Weights of a small mixture-of-experts language model, trained from scratch on English Wikipedia.
Size: 10 layers, vocabulary 8192.
Below are experts of layer 7 (counted from 0) of a mixture-of-experts language model. Rows are named router (the router's row for the expert), gate (a neuron's input weights, with its number), up (a neuron's input weights, with its number) and show model dimensions 384-415. Each number is 200 + 20 x the weight over its row's rms, rounded and kept within 0 to 999.
After each expert's rows: a language model's description of what the expert responds to. This comes from a sample of Wikipedia text that the model never trained on.

# expert 15
router,190,205,195,217,208,201,204,184,178,222,229,198,251,221,175,211,176,183,167,165,200,198,220,197,171,213,188,224,193,195,212,185
gate0,164,181,199,186,214,206,190,223,210,229,174,195,210,199,208,182,196,180,223,198,210,204,212,210,222,229,210,231,197,206,184,198
up0,248,196,178,181,206,206,227,183,213,211,184,176,198,219,229,217,220,188,160,162,204,188,206,199,206,207,206,191,220,184,200,240
What it handles: Occupation and agent suffixes. Nouns for professions and their word-final pieces, such as -ist, -ator, -er in psychiatrist, commentator, director, politician, footballer.

# expert 45
router,195,201,215,192,212,200,228,177,181,178,230,167,218,209,237,210,226,230,194,235,226,176,239,211,210,205,213,197,197,183,196,172
gate0,173,222,208,181,187,217,207,226,179,206,182,242,165,189,231,210,229,183,224,224,197,211,231,204,206,195,130,211,206,194,175,189
up0,190,210,188,176,211,190,219,213,165,175,212,214,176,160,207,219,210,178,224,240,193,193,214,185,207,208,178,204,213,190,175,194
What it handles: South Asian and Arabic names. Syllable pieces of Indian, Arabic and Persian names and places, such as Bh, ya, kh, al-, with India and Bengal.

# expert 36
router,182,220,204,203,172,231,205,197,196,209,215,199,204,195,206,195,200,231,196,237,205,207,192,224,215,182,175,194,184,193,162,191
gate0,214,207,193,180,209,205,215,206,177,191,162,205,178,186,206,212,202,221,232,233,231,147,237,213,194,183,170,176,186,210,183,178
up0,238,227,202,197,211,193,183,205,184,205,200,146,174,203,188,219,178,194,218,187,211,223,179,214,185,240,220,200,184,174,193,225
What it handles: Sports result tables. Cells inside sports and record tables: plus/minus goal differences, months, Round, venues and first words of notes, such as +4, Nov.

# expert 40
router,175,211,247,207,189,193,258,213,158,213,227,214,213,193,235,195,204,174,183,239,219,190,195,194,206,192,173,210,197,228,169,229
gate0,191,214,212,209,173,187,212,227,194,213,213,218,152,233,216,208,204,182,185,208,164,161,196,222,186,169,180,237,242,198,216,204
up0,188,192,174,194,197,220,200,205,228,213,210,184,225,173,209,206,180,225,184,222,206,224,202,183,203,191,209,182,174,197,228,259
What it handles: Periods, URLs, codes. Sentence-final periods, plus dots, colons and digits inside URLs, DOIs, catalogue codes and timestamps, such as klfd1410.com, http:, 7:58.

# expert 21
router,174,202,207,179,189,197,223,209,173,205,193,195,215,184,182,191,185,191,197,205,255,206,182,209,202,207,184,197,217,186,198,202
gate0,200,202,172,187,212,182,196,223,226,202,220,210,201,215,173,198,209,210,180,193,195,207,190,256,236,225,203,180,198,227,201,197
up0,218,194,217,224,212,215,229,192,227,220,220,211,185,215,205,213,185,207,169,179,207,177,181,183,211,234,205,202,197,181,196,225
What it handles: Pronouns and sh/ho pieces. Subject pronouns he, she, it, they starting a clause, plus word pieces resembling them, like he in heavyweight, shi in redshirt, so in soprano.

# expert 43
router,195,190,205,231,211,201,201,234,198,208,201,193,206,184,202,203,216,201,133,216,254,220,196,201,221,197,169,165,188,206,205,159
gate0,227,225,209,213,201,210,208,198,198,206,199,226,209,185,194,227,183,195,235,208,178,172,209,217,187,186,206,191,191,194,238,199
up0,205,204,219,180,221,176,214,197,167,204,204,197,212,194,202,179,192,212,187,196,184,184,227,169,188,184,182,201,205,186,201,203
What it handles: Conjunctions and clause links. Conjunctions, pronouns and infinitive to that start clauses, such as and, which, but, who, he, and to in ought to be.

# expert 11
router,209,228,214,195,179,182,192,188,190,214,228,180,214,201,243,201,179,250,185,205,208,193,218,167,206,209,213,213,209,177,189,182
gate10,253,183,209,237,192,212,185,197,218,198,240,181,176,192,211,218,173,219,230,201,187,243,191,191,192,211,171,213,193,155,205,196
up10,258,205,202,246,188,191,193,205,217,232,237,162,173,162,230,198,187,226,225,189,212,198,170,189,195,213,183,226,187,163,193,218
What it handles: Asian place-name pieces. Word-internal pieces of romanized Asian and African names, mostly Chinese, Thai, Japanese and Indian: Shandong, Taichung, Nakhon, Ogata.

# expert 18
router,210,203,188,215,196,182,195,193,177,224,205,194,216,205,229,203,215,207,186,219,210,239,241,192,198,195,184,179,200,214,199,173
gate10,211,211,168,205,199,189,197,212,190,179,202,236,223,178,184,171,186,171,187,180,222,182,191,172,194,200,182,187,222,171,207,173
up10,179,210,195,215,217,209,196,232,205,142,235,171,234,211,219,180,187,148,200,225,198,191,214,186,165,232,211,203,169,202,228,236
What it handles: Numbers and quantities. Numerals and number words in counts, dates, times and statistics, such as seven, 15,000, 80, 22, and words like other.

# expert 48
router,224,208,209,210,207,238,226,216,189,203,188,189,180,202,216,191,171,206,190,180,226,203,177,217,218,188,194,179,230,177,212,221
gate0,167,183,203,217,210,198,208,202,190,168,210,154,187,190,181,195,166,212,177,193,185,213,205,178,213,221,212,196,181,231,212,215
up0,190,211,204,202,199,210,232,205,193,194,182,141,166,185,225,192,184,200,194,223,219,195,179,207,204,210,177,198,178,203,194,201
What it handles: Table header separators. Pipes ending header or last cells of wiki table rows before a line break, plus the preposition on and On before dates.

# expert 31
router,229,236,193,215,193,195,195,196,194,229,194,186,195,212,226,206,189,184,200,218,200,210,235,199,180,200,216,204,198,234,193,171
gate10,217,237,209,198,182,199,231,209,210,195,236,210,204,194,178,204,199,185,206,208,212,220,171,188,220,206,202,215,217,198,191,190
up10,195,168,158,211,185,207,172,192,193,208,193,212,218,195,233,193,180,218,237,239,147,206,223,179,209,172,159,184,217,193,213,214
What it handles: Numbers in tables. Bare digits and numbers in tables, scorer minutes, dates and coordinates, such as 48' in goal lists, table ranks, birth years.

# expert 7
router,178,223,198,185,174,190,204,208,200,205,198,180,239,233,189,233,165,210,190,201,203,206,191,179,160,192,195,205,200,221,202,195
gate0,202,210,197,226,223,199,212,195,172,224,195,212,165,197,209,183,172,217,174,181,216,226,213,187,186,182,199,186,187,175,206,177
up0,217,213,206,158,167,199,233,247,188,163,216,204,197,195,198,202,243,186,202,230,173,184,166,195,203,197,198,231,166,202,191,184
What it handles: Infobox field names. Field labels after a dash in spec lists and infoboxes, especially vehicles, ships and stations, such as Power, Class, Length, Date.

# expert 35
router,212,191,237,207,209,222,189,178,172,228,236,209,221,210,183,204,163,195,168,212,200,217,215,185,180,175,189,196,233,182,212,202
gate10,184,208,192,222,203,163,207,179,198,175,194,217,223,251,205,199,192,155,220,192,166,212,185,196,184,201,211,167,206,192,195,202
up10,186,207,197,211,210,198,227,216,190,193,213,218,233,245,203,180,194,175,217,175,178,206,199,228,190,197,198,167,192,184,219,198
What it handles: Census statistics and numbers. Digits, decimal points, percent signs and sentence-starting words in census demographics and numeric tables: The median age, 12.4%, sq mi.

# expert 55
router,192,217,195,197,182,195,233,230,202,214,176,232,213,240,220,164,194,197,197,216,221,232,185,242,168,203,174,199,192,206,186,164
gate0,181,214,177,224,200,186,217,210,194,173,187,189,191,218,205,198,167,167,224,240,218,194,214,187,206,175,203,197,217,178,184,188
up0,186,199,180,170,209,196,212,211,230,215,204,221,192,200,191,188,189,176,187,197,219,231,201,146,176,195,209,205,204,174,219,182
What it handles: Taxobox list punctuation. Dashes, colons and line-start punctuation in taxonomy lists and species author citations, such as the dash before Family:, Genus:.

# expert 58
router,208,190,221,182,214,208,183,187,190,221,236,209,231,184,197,211,209,184,176,175,199,185,224,195,203,193,192,231,228,212,166,227
gate0,171,215,239,191,212,176,195,200,198,190,203,214,230,227,222,191,203,176,160,186,196,216,222,209,221,201,158,211,234,184,218,175
up0,241,212,208,212,173,189,203,196,182,192,250,231,176,196,171,189,210,219,183,183,212,183,190,201,211,168,183,227,209,182,212,213
What it handles: Latinate word pieces. Early fragments of Latin-derived words in law, politics and religion, such as cons-ec-ration, legisl, constitu, ec-on-omist, cyberse-c-urity.

# expert 37
router,207,225,223,189,206,226,253,185,209,223,206,197,214,208,237,198,190,199,182,203,214,225,244,209,215,192,174,226,183,187,199,200
gate0,236,218,194,181,201,179,206,211,240,162,214,219,200,200,182,201,193,173,185,171,169,232,229,179,210,209,202,212,203,204,190,211
up0,211,188,168,186,183,184,201,209,216,192,185,213,197,217,216,191,167,186,210,190,188,208,201,199,209,202,178,178,233,176,166,197
What it handles: Family and plot narrative. Kinship and relationship words and pronouns in plot summaries and soap-opera character text, such as father, wife, him, baby.

# expert 56
router,165,192,195,200,201,191,175,206,191,219,198,209,217,190,176,185,179,205,191,201,186,206,208,226,198,196,187,182,204,222,187,190
gate0,177,201,182,171,191,175,199,196,205,195,181,190,214,217,219,220,189,186,199,233,184,193,196,185,207,194,159,177,221,213,181,219
up0,208,238,209,134,197,213,221,193,229,218,167,206,213,199,221,195,190,165,199,225,228,183,192,216,199,170,191,206,181,239,191,226
What it handles: Closing parentheses and years. Closing brackets and quotes, especially after years or figures, plus recent years like 2016 and 2018 in dates.

# expert 49
router,209,229,217,217,239,205,229,228,193,209,208,173,231,204,202,236,157,203,183,193,186,211,210,189,175,180,188,214,223,195,215,206
gate0,224,187,197,251,188,219,201,184,214,200,201,220,162,170,222,192,169,187,125,181,180,160,215,157,204,185,222,192,200,189,201,182
up0,210,201,248,216,219,197,183,212,201,201,203,207,198,179,176,164,171,188,194,175,208,197,185,172,167,187,140,187,193,220,228,177
What it handles: Infobox and table labels. Pieces of field labels and column headers in infoboxes and stats tables, such as Purse, Pole position, Transfer fee, Votes.

# expert 54
router,205,175,246,194,210,186,222,194,195,222,178,212,207,217,234,226,209,206,169,193,191,197,215,191,178,146,181,195,234,189,200,201
gate0,221,176,230,191,206,189,195,214,198,243,196,207,204,175,212,173,184,236,170,181,235,202,208,193,184,193,215,216,186,207,177,178
up0,180,211,175,195,180,226,180,217,246,146,211,186,206,239,185,194,207,190,250,225,184,222,223,195,231,215,213,194,206,159,225,231
What it handles: Mid-word fragments. Short middle fragments of ordinary English words split into pieces, such as st-ur-dy, he-si-tated, ste-re-otypes, as-ho-re.

# expert 16
router,218,171,202,176,205,237,202,223,196,227,173,196,231,190,196,186,196,231,179,213,218,238,195,187,189,191,183,186,187,188,183,187
gate0,206,232,192,203,209,197,231,215,195,183,172,186,188,174,191,188,229,223,221,178,225,233,212,205,213,179,167,209,242,210,200,219
up0,202,228,199,235,178,204,236,213,168,200,183,230,198,189,178,152,224,180,219,224,208,260,227,188,194,206,199,207,199,242,172,200
What it handles: Line breaks, markup. Line breaks and blank lines in infobox lists, tables and taxonomy entries, plus equals signs in section headings and table-separator hyphens.

# expert 33
router,201,216,209,161,175,194,189,216,183,215,186,184,238,206,203,201,222,186,187,178,197,202,207,215,193,181,204,181,191,217,187,193
gate0,231,232,180,195,181,165,158,220,219,193,221,195,200,205,184,198,221,185,193,197,190,189,206,222,197,155,189,183,190,213,208,196
up0,177,175,226,233,207,225,207,181,193,196,185,234,210,183,211,215,176,201,209,215,230,218,185,184,201,236,170,195,177,165,201,194
What it handles: Abstract head nouns. Nouns after the or his, often followed by of, such as success, role, appointment, recommendation, theory, season, album.

# expert 60
router,174,205,215,159,194,186,211,210,193,232,215,213,194,208,218,189,180,177,173,214,236,184,204,165,146,187,184,187,192,186,169,217
gate0,197,197,179,191,190,208,178,176,212,188,173,212,214,211,201,193,189,165,175,225,158,182,204,200,195,204,184,232,224,174,225,215
up0,204,219,180,195,218,179,180,180,220,189,184,191,200,196,188,187,174,198,218,226,204,205,235,163,171,191,184,235,194,195,192,178
What it handles: Sentence endings. Full stops, closing quotes and paragraph breaks ending sentences or lines, also abbreviation periods like U.S., question and exclamation marks.

# expert 42
router,215,213,210,188,183,215,178,218,207,182,231,216,228,188,221,194,164,208,199,217,195,223,198,213,195,186,204,211,204,198,211,218
gate0,185,218,215,200,207,211,183,197,167,221,246,231,173,191,204,232,211,229,209,169,195,211,186,238,214,201,197,163,196,170,209,214
up0,178,190,212,190,221,218,201,163,176,213,219,196,216,198,188,213,195,196,196,168,226,230,209,236,200,174,181,183,201,166,192,154
What it handles: Infobox field labels. Field names and values in infobox and taxobox lines after a dash or bullet, such as Coordinates, FIPS code, Born, Genus, Established.

# expert 47
router,221,206,199,187,198,225,220,193,183,218,239,219,173,198,216,211,218,198,181,182,237,207,210,211,204,179,178,214,246,171,188,194
gate0,226,214,220,180,216,180,207,197,245,174,191,185,217,180,236,240,197,213,235,189,202,168,208,216,210,200,182,185,214,258,214,185
up0,192,228,221,171,212,156,213,227,246,180,182,204,210,183,191,222,258,193,237,205,193,165,210,190,203,183,206,166,191,226,193,216
What it handles: Table cell separators. Pipe characters separating cells in wiki tables, especially after numbers in scores, stats and astronomical lists, plus slashes and semicolons.

# expert 28
router,208,215,228,189,203,201,183,207,232,203,221,197,214,219,203,216,248,202,198,188,214,211,254,219,205,211,217,204,187,217,189,172
gate0,203,238,202,186,197,171,190,211,216,179,158,222,189,195,206,205,177,205,225,203,208,211,202,200,192,197,206,189,193,224,233,172
up0,188,201,208,208,201,190,215,212,212,205,207,154,214,211,152,177,215,228,215,197,229,173,181,185,240,175,223,229,159,190,185,162
What it handles: Names, initials, titles. Capital initials and first name pieces in historical and military text, such as the U in U.S., middle initials, William, Henry, Lt.

# expert 23
router,213,200,232,198,207,197,205,173,181,205,227,175,211,227,190,200,204,163,207,226,178,181,231,213,192,193,180,190,164,218,201,204
gate0,199,220,171,206,213,213,218,199,208,165,193,194,213,162,204,203,152,211,196,213,211,162,199,214,225,204,202,201,188,196,209,192
up0,203,215,180,202,204,239,233,218,199,190,184,191,194,159,182,208,149,184,185,193,194,143,179,204,226,206,183,195,183,206,206,208
What it handles: Capital letters in acronyms. Single capital letters inside acronyms and codes, often in parentheses or minor-planet designations, plus capitalized name starts: KMU, CVO, IIHF, 2005 QH.

# expert 30
router,208,209,215,205,203,214,205,194,177,210,215,175,207,202,222,175,205,199,186,229,182,208,216,249,187,208,185,211,187,221,152,206
gate0,224,224,206,198,189,189,175,177,211,195,171,198,220,188,181,182,215,183,180,203,189,226,191,221,156,184,210,238,217,198,197,217
up0,192,242,150,199,205,224,156,180,206,195,214,233,202,205,210,175,203,257,205,162,187,190,196,218,169,223,225,216,218,196,196,152
What it handles: Narrative verb pieces. Verbs and verb word pieces in plot summaries and prose, often after to or he, such as returned, decided, wants, bribe.

# expert 19
router,178,219,192,197,187,199,223,218,196,240,186,225,223,242,201,170,207,192,197,228,224,229,188,234,177,205,181,217,185,203,183,166
gate0,193,188,204,202,212,220,198,228,220,218,210,223,184,183,216,185,207,183,220,249,214,222,219,214,221,217,239,179,190,201,162,210
up0,188,177,194,184,222,224,200,219,191,202,192,215,153,182,230,214,174,213,188,185,216,163,179,163,203,175,224,188,227,212,189,190
What it handles: Taxonomy and species text. Words and Latin name pieces in biology articles on species, genera and families, such as species, Genus, -idae, mollusk, is native.